From a checkpoint of a small mixture-of-experts model trained on Wikipedia: 96 SwiGLU neurons an expert.
Below are experts of layer 6 (counted from 0) of a mixture-of-experts language model. Rows are named router (the router's row for the expert), gate (a neuron's input weights, with its number), up (a neuron's input weights, with its number) and show model dimensions 0-191. Each number is 128 + 24 x the weight over its row's rms, rounded and kept within 0 to 255. Numbers have three digits each.
After each expert's rows: a language model's description of what the expert responds to. This comes from a sample of Wikipedia text that the model never trained on.

# expert 28
router:144165122118136148124116132126106108141138150147121144119141141156148171126185127091110158136144160118143136150110131092156165101114106119089070106159135106124114154128114133136067119105193130123132233099133134127127134122112130144135137149140131143140128109125115106149126158132128110136132127140112124155118110083141139113155135124124151117139125129145130090149090113129150113149161112129164117086138154127126124174096118170099145123154138084119202070145156128117126165124122143154092118101107114123097100130109133118158159093158131148114102112128111142118095122160162113194
gate10:128105131126187122126155150124129139142144100112138110123094150166093138110119127143180106145120116129120151083139120148148103116138132128175178123074125115162124096096153128142111162116080114135084119134117140128150092148156133123121114090153115102113134152123116138162153166127123126160125151139133142154118139121121117119130136174131152103071099180134141117105098174097108163140065102136125124180144157203113109129124146093102134115117147143086092134159106136116126112161144139096126107144110170147160111120100115161132163110086163116105133115114151121133123117147121107083
up10:143163167147113169119165118136124124110120169122117130150155155120132144129167096137115115117140147154126132145113109108126145118084113081104124131105125171165084105145129088111109063099149113119130137149128186088105131110140113160094138164155122179137167110093153096162138109106141141121130145138138074137131105124120113156123120138112111127123091118129144138125130128086105169165168138128151149072155096105120088128082130101088170140156120098150134128124152094106074108136119098136130164110107118074126123162142159127121121108152164140150092104118137103117108134136117140149
gate11:108167089056153145169097079158091111125146096132120126114191159155143128132123151124099139137128098112131107143130118164138160117152120160135164150135135107127144118128116126149142137157130094080189139097115097113120090112127098117163127107134118156103117120058126088112114145140121146105144111137158106143131148136099109117096138117100120111100091149103148128157167116103148133142161162155111122145112122118138111127139166149129120111122084103142129081147115090115125166153063150151136086091087139135160148097146152120128134169134110119146123136121124138079126134152145128136
up11:138131136170123159112103130148134134104161057106152111137103125142131116115126124133109056152118181169141097104093152170125122121129132163156124119129142123095132135127131095109121092111082125141114116132140146090084133140165102112120165126133123107149119152119130166140103092068145142135107162107131072063098144130123130085155126133136136140129128114150127150142162180138148153148138122114103133091175129114132071124112121129089096169115122103129108155133126108144159155143092142130132137115168135113145165140111140140122107096163126162119174127103109147100141138135104112171
It responds to: List line breaks. Line breaks ending list items and table rows, plus closing periods, semicolons and parentheses in infobox lists, tables and bibliographies.

# expert 36
router:146136129135136132129176160170122120125154171125128123096100123105139099117145091110133139077140116165107129125079101121152139117107129100167090159123123159153109177130108166146102089088147140152115143135137143097125128107085170127152129131119174122166135112090147087160162158159143135135098124114154128103103098119138136157097163125111122106116122120130136163119070157110152144118164130131121138161116158142123134112131157123170067128150187130110165143178132109088117119161160111138100138116110100138121110173110134134152120153107144153102149090126148139092137154150108131161
gate4:163101137107162131125118152116134121125186114119139135129156094112098115113131124158142114111144149157129088156183111131153138111134089105147105117161176112138122135150129113149172094119155127150150132171142145153153118147119088143153155105097144171127150113106101123138126135063128151131174171108128110114166127104095124144129153105126103115168126103134116108121136117168116116139105128129114108153116026102140125150082139160135100116114080119103109102094132134125144122106135112128113122108159117125151132162176151130141186122133101120113141166144166109144128136153111153175
up4:119151109109129161098135143132132119134125169132118131101124112130120088131114119154135128099163152147148074165115100103136134109106112119104113121115138147150111129134123109130141102094136140121182150127127149132139126130120102105153132104090156138109145087113123072143092140074115151110151145097151110097170131121114131134076120075160126137157175092136123115106154094160168143162093107143123093140143079125123094117097176149117101111122096094142109128098137121146086132129128106094151119116158092082109124115164177129147154123187152112111113157167153151146138143173099125150
gate5:097122127136123130142124141144200114127149088115145132129110104115168131120111113143105131144112102109105121181138128120103098111100076149158131169103159115115116117174113099190128171116209114099164121101093123184125127171145119148109173141123086123127134136143104127127112128135170134171138085138150118137152130122153154132137090098137127098174142129159128132127170131137082161156120122155145125148147152123109152114132178133142112114122124104121084116150128108137088127126134122119091113094121126122094108157103125127133133139167121126150130125151108115137064107160150168127
up5:132168088140126152145131169120127177145178116137130164080121124156164145087133115131100103141087113144149099140152159140107190138129116119144112123133113143136126147125145114109183094140111132109170136159105156131097134135139133111134179164132150127131162104134150157132129135129093108130090161141140175088125126140104143112111166142150103130159100122105134163121080116166164132096115116138115149103172090116135130144102157174121167150068089135116112138135146142136135134131110118204148144153145150141140137112151137078144087120163133167115123145118122112149127139132118105152
It responds to: The and foreign titles. Capitalized The opening sentences or titles, first names like James, and accented or Japanese letters inside transliterated names and titles.

# expert 16
router:138118139169118142117162115149133149095123107134122166140159148143113151107125131138144129151134156135136100115163144108095141122153140117126148131108124138146122120123155113097153143102053138153120118099147118147137138111111154119134146084118141157139081141115109150145113125144156131153101127158107126113118152104106108137137108116122107098092147167180117107158121157155177154144078158074142106107101173144138153147110156144159124122133120165138170159097093098123181113108085171124129075108132091062137115141117158161101117118137135145143130157138098105145110085117070158131
gate1:146121145141104170123127098136160185134133134132089146124095127132101155129202119101133129128119099132114110116103102120116118090108084132180129116148127123125125108113144137116158131134102099098136098123164129155073105133124114136090171149146154141121143124165137124120100080129114120113112139099103128110149150167111136131109135151135164102129117135117194131104136102169158162137171150145094168166113121127150139155153095125073109113141159131125096133133150139115160149119116121123110100147160143123116128095121129151132155138106127134188049170085152105151145108100145114109
up1:131158094149155138141139104131115116162143122141151107113139127103149116144154143119129102088106130075111129087154163165167116108136084137172094123127110159095120138142088119130157096109171105101152134128136102101119203111119156129063126156106117118121133127093122151178172123097149157137136172127161106098125144131096137142102131135100120154117112159118160137184178139138129113155136117155101109106091140142113128113125125124139079167108159115151182114124121136127123103158122122130128119105129171091154120139165120122134171147141135155131139142162157127121099140141094133175
gate2:121147096102140134168095125079127112115179170088115176149130107161147107127101119121137146130115114129127147152179125145147109132139070138124159125092113094146116105122107189114123158128111144144129101149084154113093120153107134139163141083143134140075141130107076137136107153090120136145128151128144112143128114142140122156100109153104139107130158103087168128173152118161083133141146105113139078112085169157144106144127141167137144138129111114086141140116110114139129155153153133072128110100107119118149126154105149144123131130163132146134102131098093150060098131125116117107
up2:160099089158108140119084134141095126097157165112112159110100131135098128119094133184123117108126105156153091146135155139172089172100106127103160089125148104124146109151116130133184146100121113127130158139087112101125123145115142089119141073139157151103147170153101117154108142109146102140117142168072184092116131099095111112171095117125102113167139113115125106156127134128163159118148141121122143147094157151128126126123150160148110123081146153111149126089127143168120116140128127120137113156102110129135111149107116142109146132136126125119093049148139138113169140132087120124
It responds to: Short word-start pieces. Short second-piece fragments after one-letter starts, such as n-ob-les, c-red-ibility, C-y-tochrome, plus stems like pro, pat, ev, and numbers in tables.

# expert 0
router:126124107130158102147139091168134111133133134089088129097121118160103098155113137159125146119127130122158133134135070172116094084105131125099152110089072120186148134117139139100136120150151125116154166110112125097114138104153088139159106124137143062111107134156089104096118125135108137140137071147157119153116122207157162122140100170137131104113120110095103194116162117121139120098126125145099145152116121159150116111139119114113117135124129134150119121155118169119117116116159103086126132117121166138086124115153119152152111148070140115122130103138143107120133191111128144128
gate7:150141114114110130107141148150113147157162146140134148133107129137139184122107161141121141116188134120162133100107119114192137126130148145154140122109122119115101100109115111129158073144146112194118112146142103109106168127150148114107166143102114135116122099101116125146145119154095132119117119126079117144109140098163145135144132091117086114126114163126141096173110109095133134142100122146105127154175102119108124138076130103133162140141143119130095116132160153139125177104162168181137117082127157105138183112184142102089105144134100107171114174155132126143123093166123136141
up7:101148152123157160117149129129108132130159167147133154113110128177120107144138110151103124113103171096156099139121121115107163127119135117139108141110146135141111110113147126083125136134151135204117136110133148148143173144144118146118158127127136144082139113098054124164159148158125135123120121134110136131142139113084134106091095131108130091099154190136097094194116135109149154136073133167131133153159119123137141108136087123131131133101179107128134154104136126121104131150080129193142160110111167124126141131163119123145157126147089165110133154180140149110100140161111105110
gate8:084085134138155137143110101181148191113123122128114125079117139143128093169167162125097116106135136140083134158161125185162139105101116119113155125138119083078159125096121105181160170170113096106131158129133089135122143100154163111123151139126093128146080118135092127129193134085118136113118117148135161111120130125112102109183120133092173121115142149116133136154100152132127133122153145133127123128132159161114136118168098127123115168106139169139142088124137106142078116150129121154125137139136169098129115163139127112150144116132093121123140096134138107117150124129085109123
up8:103103122160157111132071113139103112146088166123129107120088135131152111140115135129102176108097126085051131141129121133109089147115123106127150150136139139089150141135146118112145138062146116151096153133142100128109134136144128113109138106134147104115142089124122098086142144146123146107166107149164119111148084106153113098161134116110122111156123133133124137117121133078169072117098140127099170129108156113090127120075114115087126160176164131149106136164146187153078135133139096152125153120158128147141104124135121077145154109115116112151139102126114128143143099103086139113
It responds to: Place-name suffixes. Word-final pieces of English place names and surnames, such as -ville, -ington, -land, -son, -burg, plus Co and Jr.

# expert 13
router:122127095110127154110137105169121177124090129145092141165121149160157146175120114129107141102149132105162121120165126158144113156079153143077148140136131111122128121099139171118133158101123141140126181099126133087116144139138156122127143129157104067130123092105114133147178124107079112129115085099112161090140127131111116075114095168153123091113140134105165128143117137122165162129131120111162148133116155119112132113097117118119106136172151154143093110155152129142129133159092127155131144154129153148112108151143110147166099161089134129078148093158122148128166168085140099145
gate2:152122138172137180120126106154140145137104112124110158135158131157122116126147152158131108142104128098096101137153162139139127123160143131084093100212120124122130187133112104186180130174125115127121111145100151122157126163119119120135133124126123136149154119172107128146163127103108111106108146155150109158141113163164126104089083134162113108142136131093099171070137142104167150090137130122068146120160110123154091120124101152118109103134101156124114124111119105122127146139156126113106075205135102122117114120131158115134121135112098135139107142115141139154106109110125114096
up2:089147101122113172124090088130085155131140127131116092120121120167166133107110118139090122138102125089153107132149118140151119130144106145121126082115116147128086115090153111106131097125136104134093150117124168105130141155137150112140168116143160102122120143141126100107199137142133088125111119168165137161115151094116101105106122128130196139144135111118099161140154089110176091141111124111139161113104080095086132128082111178120117108148112164102152110151125121137160116163070177109176115131138124129106135086112120108124127127140086142116096137111127101149116107131115107130
gate3:120091146121122090135123118174146099109126159138145101139102091129134107144124151113131131180152105154107122151139128086150128106166109145112104134170148119160133118112198098139124122138130112108142126144144080117113106074111154097122114135130104154117178102097124101171080123133140176102148147127091093136122139165109168140100119130094121128118123139133128103088132094160121095135176132129156101111113136122112122131122146146119162159164119126149118161146113090150098099137134103100158116147121138085116164123158124094143189092157087169135132159133144146100108152102140089126
up3:147101113141105138131147115154113129143108133150116128103155115127107133101116163103116128133121118148139129103133116134107155102165149139110170143092107109100168179129105149110157105133120114145148131128111089159112090105169141175104125166146148108153167135164111099153108144094110121143086116143141145094090136116120139139109087161114130088073104150126127130169157062127119145101105162105184163115180144122150105118126148116123134120154143103122088152115118112133137108146144104134165145141171115108171133122163146097159163122149152121119059123151138133091113142130182128136
It responds to: Place-name endings. Final pieces of foreign or place names, especially cities, states and countries, such as Carac-as, Tuc-son, Illinois, Brazil.

# expert 8
router:117174198088145152111111158100120076145145138135137135126088130114102121132136137162138088108141143150141090089134107113100111163154144111123120125118105136090182099089119172126104104104117119107134144118107110067096148132079095139162076142154113106125145136116116135125126102136102120133106059103115103128153106158116128097102122142163145130094167104119143165125147133101119140096137134111149136131099141183131175126105143087170141102133148110173104120147129129105118138109146104093101134143125117119133115140108134119172095163121129144118096128106092133145161116106103101138
gate5:104150106153165052157114176143084110114127124128118166126143113091108122121126156134104165170095135138125150128091159112140126124119118109147164097090123171160167122144117167145114122157173147118158122152096152125142107144138140160126145132088140106091105107160142142070117104143148112131108101109114155137094122161114161111138160125142143130134186100113108151136112100106100098153127112167097106127102086133109159135137139114094127103164112135111098097141182128096139179105131125108169106135092129119124110110097153165143115122134137104150161125111121106113149120137155160122
up5:152123109094138127113096152154058139131196105105102111138140139149106076116108128130125096117136143111142123121105140113094123117070138110143170124129131112185150136123129125132091127141123119170130105131105168133154123153104147130121160173130153108114141136099136131126143106108106086175110110070166094187150152145111085069118135144153132150114188142139115081077116116127159122113109142126093128115125104100152123132118137160120167106123073112132134142156132134153120137139117126113142123101161135131105140141116142109103118114153094148158135162147093140137125084145122158115
gate6:136087092159119133123072141132119102124147133147106103133129140158101155160119167117106170120153150097149111158117134146125108135102094120108144105128135141138125106158154156134138133115163148132140142118132138123125130133118144139145121107133107088088127155108085154114086145141171103113156109133130143156127096118109143161115128149156089127148173103124096120103144107131109145175141102143120192151173108106089100117139063137104114085186145150119137093127118099122142120157108092144115132137120086127145109196107091130145133083106119106101131169166168090128156146147116122111
up6:160171152139135115101119122117143138113160120102164124131150139148108144084100123138130134098136118151148138134139154154144128139168114119149105181123115116101102145118131115130127140088052128113164157169171149179141128071141132102115180115121088105165108119137125129160111121140147157154157136137125070140141162154148132127121139105140129115155090167076149108156107158165145107125152122137143145127098128088129119143116192141117135180079096127125113152125089162120095162084118151145137118126116141113092167110143156145137126133093132163140137146102127145119124090133134133099
It responds to: Foreign-name word pieces. Inner consonant pieces of Scandinavian, German, Polish and other non-English names, such as Helsing-bor-g, Copen-h-agen, Bayerisc-her, plus country names like Poland, Norway.

# expert 1
router:144117155092089133148073127139113135100147140147163136126155147119140165126167120099133136157157146134097134091159149113129155130140088144160161108109145117116128103133127125122131117137104097151134201166114138116141091119080115099158094126119110154153136080133112133143138120109133075117123165121103110135114190091128144099136146120122118127093149109127138112100139113135134102130106130140135118143132122118151119182138118138088116120138128156097165095110079122131138176112143136159072094112131145132139152144178108146111178092098124122143171133096121087165161147123082088135
gate10:142119173160123061133142112137115116147123124122127145129185130171141162113139105123130090116122125114147119087149109143078097094086128100139134155135169135152109132104111122113152111177065136157114144123072163121111099142127114150115160137123118136158119122132130131087118115108140143126110126108150126084090157126173061091135155128091122148102115091073092122115137142129158196145136143140113146171137122136133125119157108155148129122129118136150103110127122126125139121124061108124120127138127155134176136144113098169130115125134116149119145146122148089111109116177102172119
up10:106158128124140117154135163144123147148138130114152157113142161157109116068136125130143077100135120117154153117147117138167101177160156158094120123104151110150091093134153107129114142101145137147144090181122147153123122171096129160107134133115124149113125145134168129121116165109163152134154096132101098132131156121160192141159140144148114137144113124085108087120172167130157097129136142140141163108098152093127143155106154155143128151107119134104086087108172101124148130148152120127104143137144140147149127117171162119140164167139175113082123159146093134136152113149119179103
gate11:115119165141105079133168135091127098120146138122114109109130156079138129095137135121099132106095115139079129088107109148117187105134140160110162125105134156139146177136125122147154123129145153063139124123168147111139101076081126108124146075083115125137114121141124127142103084136140116123129181102107144085127115105127132130155127081137123119124156145135134160127093123148127102146103110134125128195128129094108152131127122110134081149096135154108116117129119159126124131095125109104186111171088091101122107121160139101134136137155116143128180128145148134129073103125132173123
up11:122137096078125138147145105121134135120148132119163159128154139107136136131127107114107135076111080159098125098131133149102149172113106163125137122102104115159118141136118126167164135172122188098130141091165115097156105117141196130124145111106102105102155148153142103125096147115174142144111150176162149080144123137135158109180102151105111073139111116113160139126070130127117101146128118128123118138131107144117173163125093100166114163113123154112110114113131151114114153143134122150146125154114140121119090137165110154125128126129122151078152152107134121089117192143098157150
It responds to: Numbers in tables. Digits, separators and units in tables, infoboxes and coordinates, such as 0 or 1 table cells, km/h; mph, ft, ′″N.

# expert 38
router:125150134132117118148116074154109128136115108161118099124100128156125126150141098115121163116070160102126127161124118149096142137116129171151141095110098123176127089077170134099123083141177148140134160126168113118140140129134140121159108143137154114149148128123138130146135165151079106119112104125132159128120093128130112113089082162172168138122068112099098139124152134102131156128110092141155157081108089131128144129154123108116155107153126127151152164151135150130158148134139132138115170164097097135178091097109138150091152106102121100127175092117160110130112161110130150154
gate2:129135095124108158137138150096104170114117100127103138112176140100107161104138112152129117140124118110117098087123120078117128112115152078127075112124145163131120121132079082139090128157123108142140142168112140117104174105138096115213116126169074132129150127079158133127169150144119107116106124117105131138156146112156083098119098133130126119135080133086104119137117153129089098127142103144107101149146140152121150132141135122140148131124107073114132115147118151116145144146133146134114152178109114142130178132120158136163140141156132146134156117137155153185093138083151165131
up2:118117131172169115160147120119129112125151105153102147129106108143116145112091128100143145091117143125105096125093117091114152096080134117160136143163136130140084135109100160102130143155138116132135089088101171182175127137125133119150186148144149112091134114146083089137125134137157173115113090146068089148100137139103121161097133156155128155106115131124120152148133180142126122149092144128118165106120122102126086125121147106111121100122106112090128130144132103113120174114120123120101167109070140189102131170114113137152140140125149105146120129089122121125142146137178151161
gate3:149140094135121147145143082146134154142129146145115117163111110191113160148110148086131131108082162093148160094091123168122144134116111129154131124156113144167119104129118121103136125144111181116155127141170078132111144107181152160063137111140076113089116173154090124150104148128141131116126120129137157143125111165117118096117114142131142130113144161138113137147155086083109142107128141149101163087093140138148112137141118159142092108175091096160142115123112106163160141134112126075124115145162166116165096102155125127131123105115132125089159152144151118116101130100114113137
up3:124155158126139127115106159110157152169170065114127162126113119119136104097132089138147150121112135107138134157140097127112108112159146152137110125076088129128137139106129109112152140144102119139136135156119185146129136141134107126155137085137154088086132082125149120101119129165135122142154158128115115121132097146148156097159110104196130102140132146098135169123160145155134148070119120140091121137107113157135134134114168138144133191104182140153080127107152110097097111105136161137108072146128126133112153109112152167173137173133172126125116103136109132104091141151135143105
It responds to: Vowel pieces in names. Vowel-heavy mid-word pieces like ou, re, e, on in foreign place and personal names, e.g. Jazeera, Libreville, Nouvelle, Nakhon.

# expert 19
router:136125116160136105101100104082130106107142079139113097119134141146121094093129140123112099131102164174126130098167124148116116123165152183143123077134162133101149125116089126151122106107080147111145133169134137150096136138114111135121136106144155126140121127107125153175132110118136128152157113163121111152112114215114115151161124129138084136174161121089155140157131095138131092112142132094143118164112140149158150124153094126167106160126123128120119153091104166116155126070099146154107126132158140130150110128133102156100121118161112131154105142150088130083153091123089156111
gate36:135082107073126107114112136126127088121136124106175114125082141110105137141161094151149142131154126106121135163172133105111122156160126128151157147111193137126119114133092133130121123191113153121147150164154139080099089094100076089127158090102130094127088140143117146115137153130142122166081111118154066093095111109147091144142151112111127070108164121077130117111138127124143155135149113130127129129136125110123123107117139180111124107152101102127135098101116152140150130116120125120136142089112153135132123120125103138133136079122150151124133146116132117092120112190076105134
up36:147091121126153135105130131126164076112152140162135126148130135137154126111080121169132109148119211100111088136118148159152146142138129178097136099142112100075144117139164080128122121135108131140133154121127129119099135117090137124106091151090106189129074139123104134096120118140137138098117111129117117154152158107132118125178117133136117117135072131104127164093122103142124143151108110079114143077063121116137154099106150105131108136131110113180150127133092138141144176141124143154132092172135100133120134134141152160125147096107126127157114125126136122159112126108071117155
gate37:130116114141153120117104127114149142089206132160182126125174154152096180138120149115105124139149117099100179148079154135144146129114131122097128158163101117117098145102131142107145120146089061095103127124131111125117140101160120164138149118139144168066101158114161106135113159178138133139152140128102122130127131141109147130105134138093117130129119141114137161151123151118155136129133104117154161090149106154157108144169140136148082138113193163115142154154113092103127112120131111151142075100115114088158147129136134137158134107110094103105152134129092155144098114136099121131
up37:143140141164103111141150137146142125144128182143084148139150136172122102121148129054080124134120116126135110107155127121123128132129104137158113175158164129152104174182118184123153115096116134145153123124141144085115107111095170116138134117109108175087145107145095082091107109113136153132150104093105163087106097115143123141115114139140124133157115141154115113107117139162126130150116145108162157168086132120120137134130153127140117101156119152153124116142155129142090147100163120105110147147127078128114163159148084124112139126125149101074131140140135158126135119106175195101
It responds to: Descriptive word starts. Word-initial pieces of descriptive words, often colours and sizes in species descriptions, such as black, broad, white, plant, large.

# expert 34
router:133113117123155163105121157088150133158107088141112119149140143129132118125087164108128099162122094123149174094161127138154154115111133139153107109159126117091155141116127062100168117158131096112138106135092147138067145110143118064129096113111129111143139115150112152085102133124155139103156135100152102166146166158120107160143148132111125145135108130161135152141121069116134152143103118116114118122157087118106094101138119139134143156134140130101133125132132124150109115133129119132129151088106127163178150093122109112062120094144158091153146170081126136112140112162063123128
gate2:123156165113151137132110165142085125098164110115131120077104127145121114110127129151131126141122140112121122114119122132137133106125136125109144089158140143138193171181155117146097112135141131101079145152114135158130131114123127120108155142164129158140088148062173136075173104168097145118117124142141135159140163105117105125152137125174140085137133148145102131146130150099141070125110089136150122122102138099106118137132148165131128134124109081126138124187162179111117101151175105127159085180106115126138176118111088142159124112159118099122129128136093141112114120152093129131
up2:114154096136111156121097131118146120154113155123077160134134157130091167111115154097112126113140153101112141148120135125113088146142114111107131188138083137081122111129144144122079121123161181084128126131101150140138106122103138138151114104135109118134119166159151141178119131126159098162133120112189105126121125142072165159123156118087137122168157129119096134110116119140156126175136133123136151098141159146148157142109103120097103146163094146111091127106069128104129174122156111095094143121089180115152135179129121163146123160126119090099117134135144109131155149125105147134
gate3:123123127139136139125124118166105131116133171105090129136122167149084125131131142149092102157164113093126144105097110150115134125151094135145126141142135109124142136162124121179128143139072139108169129146122117121148178104101165139084123161121105126114118156149076116152113107174123182136098111127108162127140140132144112131144154119110120122134222180139137152167118127097182130096098077115126161120099109145115130121115121144120144122088152080132096172105153154112107134129119112128148097121138163143088169113141141119138130103133119165137107144144138116114155099148104074118
up3:144098142115114119114136118118119126106144101172164096138148131105133142117115112084181150097120134103120110108133147108119148137113170173126111139149147144106080072152139135131139136109135105164123115131148159072155142113194083107117123099120153134115142124111134087127113160076123127164120134130134126078103105092127101142102144082135094130097118137119113093159111140097142136107139097111126099101180142151131152131094087148134114113126123128127152171105130141120155155166097121136132112101150084130176127156116186179121118106126135112064158111132109101127132112100136122131
It responds to: Indefinite article phrases. The article "a" and phrases like "as a", "of a", "was a", "is a", plus "of" and "most" in descriptive prose.

# expert 33
router:136091142139140095110099106117118091156131118092111127094157116163136092152086102161100125111149109151142135129087157148134095109119139130096199157122171119115110107162109167146117098094129148092122125090131156092132111098148151102132158139124135140105123141143143128097125105105125157169149144126142125118121100095190166120189132136130165137124128080115135120141137179120151109128106119149107131136136106136121156146158146122117105111135116094109133108104152170122136142126100136166152113107143114199122150136123110092093114075133107106156109118120120109148127151152189163125
gate12:122156162093150120141142155123130130119127121166131137113133108155100109146125138159090142162122200102102132118139095129144142138127118099174099168130166119118157129137137132143141143114082108097111147137127144162099155114106115092150139127124078145150153134160161075084097089120128156108095134112140149079098146067113152102152148157121140137148136111084100153086084104097145120124135106127112143142151117162106154124105119130131099131076086096106142109146120127149150100140153146148147131064135144096094137151144125109137114131141141107148106156129128088127135120177097144156
up12:094143121135139122134096182126147164143085130096163114139105116143084138101098102108158171132133128140146124153138135093112124115112148136137102152111119101128172099117148109083130124067167123094090143162106131174152138133144135150142149159117116110133131148123157137105118105159140117149117132127127144124142171120102099080123131110078152120135110116136103077088090153117104110155094121125109147085105134103172126138083108164109150139113133156158112163114115145152117156097086116130180129148167098116068137165134103108105119092159140113124094111157147131131140133156146109132
gate13:113116109165097111172112146145130148109143119141127132121097117178124168155135130117108124155113107144136136149139146139129148127066160151086119139096126138140104140128165113134190105116123074145101117148125123121138128140142134115084158149108127122187164085138142145123116143109135143111088120086171106098128125111111086124097131136103158088149113136086142107131179122113153137147121158144145152130123082156116102138102123162158211118109112159157096116108126083158121084103132089108159149145172140125123112129109123117161148100139120121124116144157120117165091129163145113140
up13:128102106091149142132129139177069130150117123114123126094131134088130112121121125176125150168138153133113103136136153052135125138117112114108099154116128125131117134093157072152109162132170084124126161132147145125142133152178151172138130103129133172147097155136114127166089097063134135135109117164163071115124112151095136102112115128085160135102196114115163134109125146139154141145160148167119111123101141119156134134135098140144111107160120166102129104145115140134132143111123152148135129140138096158121137124139161117096138130106186120161128158108148164102122097106131110125
It responds to: Common noun endings. Common nouns and word-final pieces of ordinary words, often before of or a period, like use, site, type, -ation, -ing.

# expert 3
router:124145069148126121125142118095101123136101135103112124133135127150133148130133116128146146130123111110112088122098151146131131137061093174083142126101149170150082102126131169145154121147149104126116136121115134098174093111110139144145128148101157106110109108158153169098160177129142114090111148106105143091093122108115112144098109119163118150115123103084121094108123127141098128137113115117107128176100150119113141135107142097135146115161110133090109115074121082164113161090133161128084103150138146094138127148112116125166112134117107150120195107135147092176172111109109092134
gate4:101131102090168139136099146106133103137108130161145071177148131165133133132115114124112171120135130128149102128102098108078140141110101140130092116124154138157142148076084128113076107124137111137143183121130138131150143159143115109145129143137082155137180150127140093130129136072110109121124127117113100116164118138169122120086140104126097088148127119166122141076150144165142120187122101125120120119087123111128110112145161119102139164153140135167157118162114119101090133161136147145113100144125165129117153132117108160136150158140186100180101108085114130137129109133108106119
up4:126078156164154111172117116106100086095157174124104147113139150097129115143151136088157140166113154098099124138124120139151083120134130128133124106145121118102109106147158104162093081147134169083129122114150128159095099123089093197114170147081172132156122096103141133154089152117158185147108157095107127166132132127116138119111134109145131112124084157160136116162110112094110131119134148116135124128133155077141143097137140121117083162141141124107150125136115081083159107126154107086149135107135100121131113125133134146132135126164129132101126120115127102114119136138081106154
gate5:108140098136111125090126168128175142182147130149125113083142098114103141153112149162132109205149133112107118122128160096101174172142142150150099143107125118140136120099161109141126124104160167134139136153094112156102118120107131089102115107114121136109122120127111135149109142107140091148151139126164099117139131117141147126115084128171087144099100153194155126105091137132129149154136119143113114091145154145140131170097129101100128125137207080100164152103101138126072148105127107109134122108132115097135083151118118119106128104121128135132148149144137145117155094087093108120
up5:156164107135111145117101114116131087146168103121138140170146121137135144157136169170137109144122148101181099132104123109138144174102127146150121163137140128180121138111117085098130131128133105062081116130142101142088145142120078123175121115116149125127090135114144154155111150154158110138125106135097128141108135117129135100134088156137115123132131136168117140134158184111174064135107148096124124098137154155122112118101142136121137155128145137145076143133163130137104135145154136096087142154106059127162139115149153080101134133119107099115121184141127111124127136080113133098
It responds to: Digits within numbers. Digit pieces inside years, dates, codes and counts, mostly middle or final digits, as in 1897, 2025, area code 478.

# expert 21
router:116103134130139136130132154162133115160150109144165123128140125168106095133105105130096170126123147125140148131118132124144095181204148113084098183110127120149119106168129183147109129120130148124119106120160100102132164166121151142114119136165146109117144131132172116094137164129097136113112146113120149131106109096159158127128128173131148108077107148130105122123111154059116105121122127131115116112116111142114142111120123109098144097119111150118158123123145137101160139119082116148173155144129074132139161157153132140125128088156119085098125153090167098160125155159183158084
gate0:147131090059118077128126108152132117121128120118176114137148094148111166113126135140129120192113140152136144152147106114133142099105140129129116131146121095136103144104103124107144116158107146159139153100132117140110152098143146147143127139117119126111104127153115129113098141198166150148087141124143106104151140140135097131129126123105071084151154134140142111120129172130110167113101153104082181105100153095116127118113140121137086118098144118116104126117152103185086127106108166107134167157126150183113147127099104169105151131175099119133152093101123127084131112126131113181
up0:112162105085128136100144128117113100136136119145128107147153187127106095137148122101160156121119187115097115119115108126116167130121145132126133082134088172141106122147106161160097143151121125094133133106111132127138142125109142138124120103130140117116079112072132134113119144125104105106083124126125144117122142117122126109116133121121120072129150106159108163146080100107124083173167104176157152087133162101150130123122116115146087141123132110132110164164122093115123118096137120116123130139081172125124177142194168124163158147095158160166141111160145130137087148150125146175
gate1:102140167136130146146143090131100138132130173117128124098128147110059104151134171124132101133173166103105087129132107109134111143155125122110127109160094148108158148096176138122114192115146129150117145086135082142107153136157123174096126103160107127092139086110129120140132106175134148133093099169146125133174111091119167123124139150150135102148127158112155151135138107087150175173157095117134139165131167118121114119169101110144104150180110117106110088141132135120158140119146096110126115125109125109125132118156162103124107147132108081147139108137170157096106111143138127118
up1:107089110121120107142147154129123096122132111125163051127180126132130147107107176139133120127124144154136118143114136150149140148131139085136151126084172125084156147147120131109169104128156117062127117117089133117115104171096153113149132108149129170153162122112147122134113090074148140150118130128125102128129106131147165066129100131150114125095147160118129110147140124166112108111135173106105088164081087112116137151124153148137145130126106143154104134131135173157108130145144144121137117153109155112124183130144157172086150126127074130145109168109153132110108092151135135161
It responds to: Relative pronouns, plural endings. Relative that, which, who after a noun, subject pronouns like they, he, and plural endings like -es, -ers, -ians before a verb.

# expert 10
router:147171101155115153096125140143136164181132130169133098140132122085123165104116170112134111101145162113129116114084091113157078158137110115093159118140116115145144116136155133125173104173114103098108156131180104099115088120136086117078118131153132170122138112161141106176137123126106171111127124141117086136083169141114147153114086169121136140127158175179122147139142100172110139098095106140136126125131146145113108099131111113145138128120166135137124142152087125131139114117157119103101152133105134095133122154126136137146131155127165149126086146136143125117127061130137091099
gate1:151166075139083165161113169139096146142124136153066117123156161157164123106150105137131167092116129132094143112131143143138181082120138107166117132115106138130094143106131113114142105107133144132121117159144159135162109145133151129163122080134128101142161131097126113093148139118134130123112118140129124146116140109188091090105121162163152096128104153142151111171068132133169126144102116143137129147131142156108134122103158120124116108135135144107134097087132146163135114163165128127099147153076113101122195139163117152151140143108091143130125085077133135123118114150158137149
up1:127113150116144066149124113110155093129168160115117161100128129075134114137093092131113107149150130134156128128180184127169114140137115106119132141095120152125114096116125126126126128166140164118123094054100111124156124143138100119118154124139078106154136133129117127140104135109121138115128105152147138156101135148138155108099170111128149125149165101132132152112138137138106129129139154149129125087193112086089133116169128113102155150127087162163089144136141145105125166070097114063130126109141177077133136111095107120132122142121155086116128127137142131178125165150124130135
gate2:106131123136171143108144115142122111096098150151111148111086169138131126152119135162146119100160093090101128181092062112113079097125137099133150156146133152121138165146102146104129099122132165169119143111072116089099106126116119130102134117165096125114157146147119128099109100069099150187096144120146162135134148103140093127164097104123127135111094139135139108155113121128164194134114134121131154126121114149168114151145080078130170113121137145166106142164164134132136108130123128096112124122117128105122154104144096130145096124118113158114123148138111095140149122136093098153
up2:153139136115193119118079106098088102141155131132162099163166135111130134134094135158138124154116140139131112093142133138158151145170139187141134096142110132124115126088151093120095105198150107132109125097136123140136131121124112118141103153047135146083124122088137127129080133111135139105144114139141123146155135153150144137104136146133155116116157101158122157088153123132120123094092144136097108144140132131127114120125152119115148162113145140136118159134076088130142137100156122114101124142116100123108064126126146141124133103208166104103148135120125172136151151117158179106
It responds to: Consonant-cluster name pieces. Consonant-cluster pieces like dr, gr, str, arr, dis, surv inside names and words, often in tables of people, e.g. Armstrong, Warrington, Lawrence.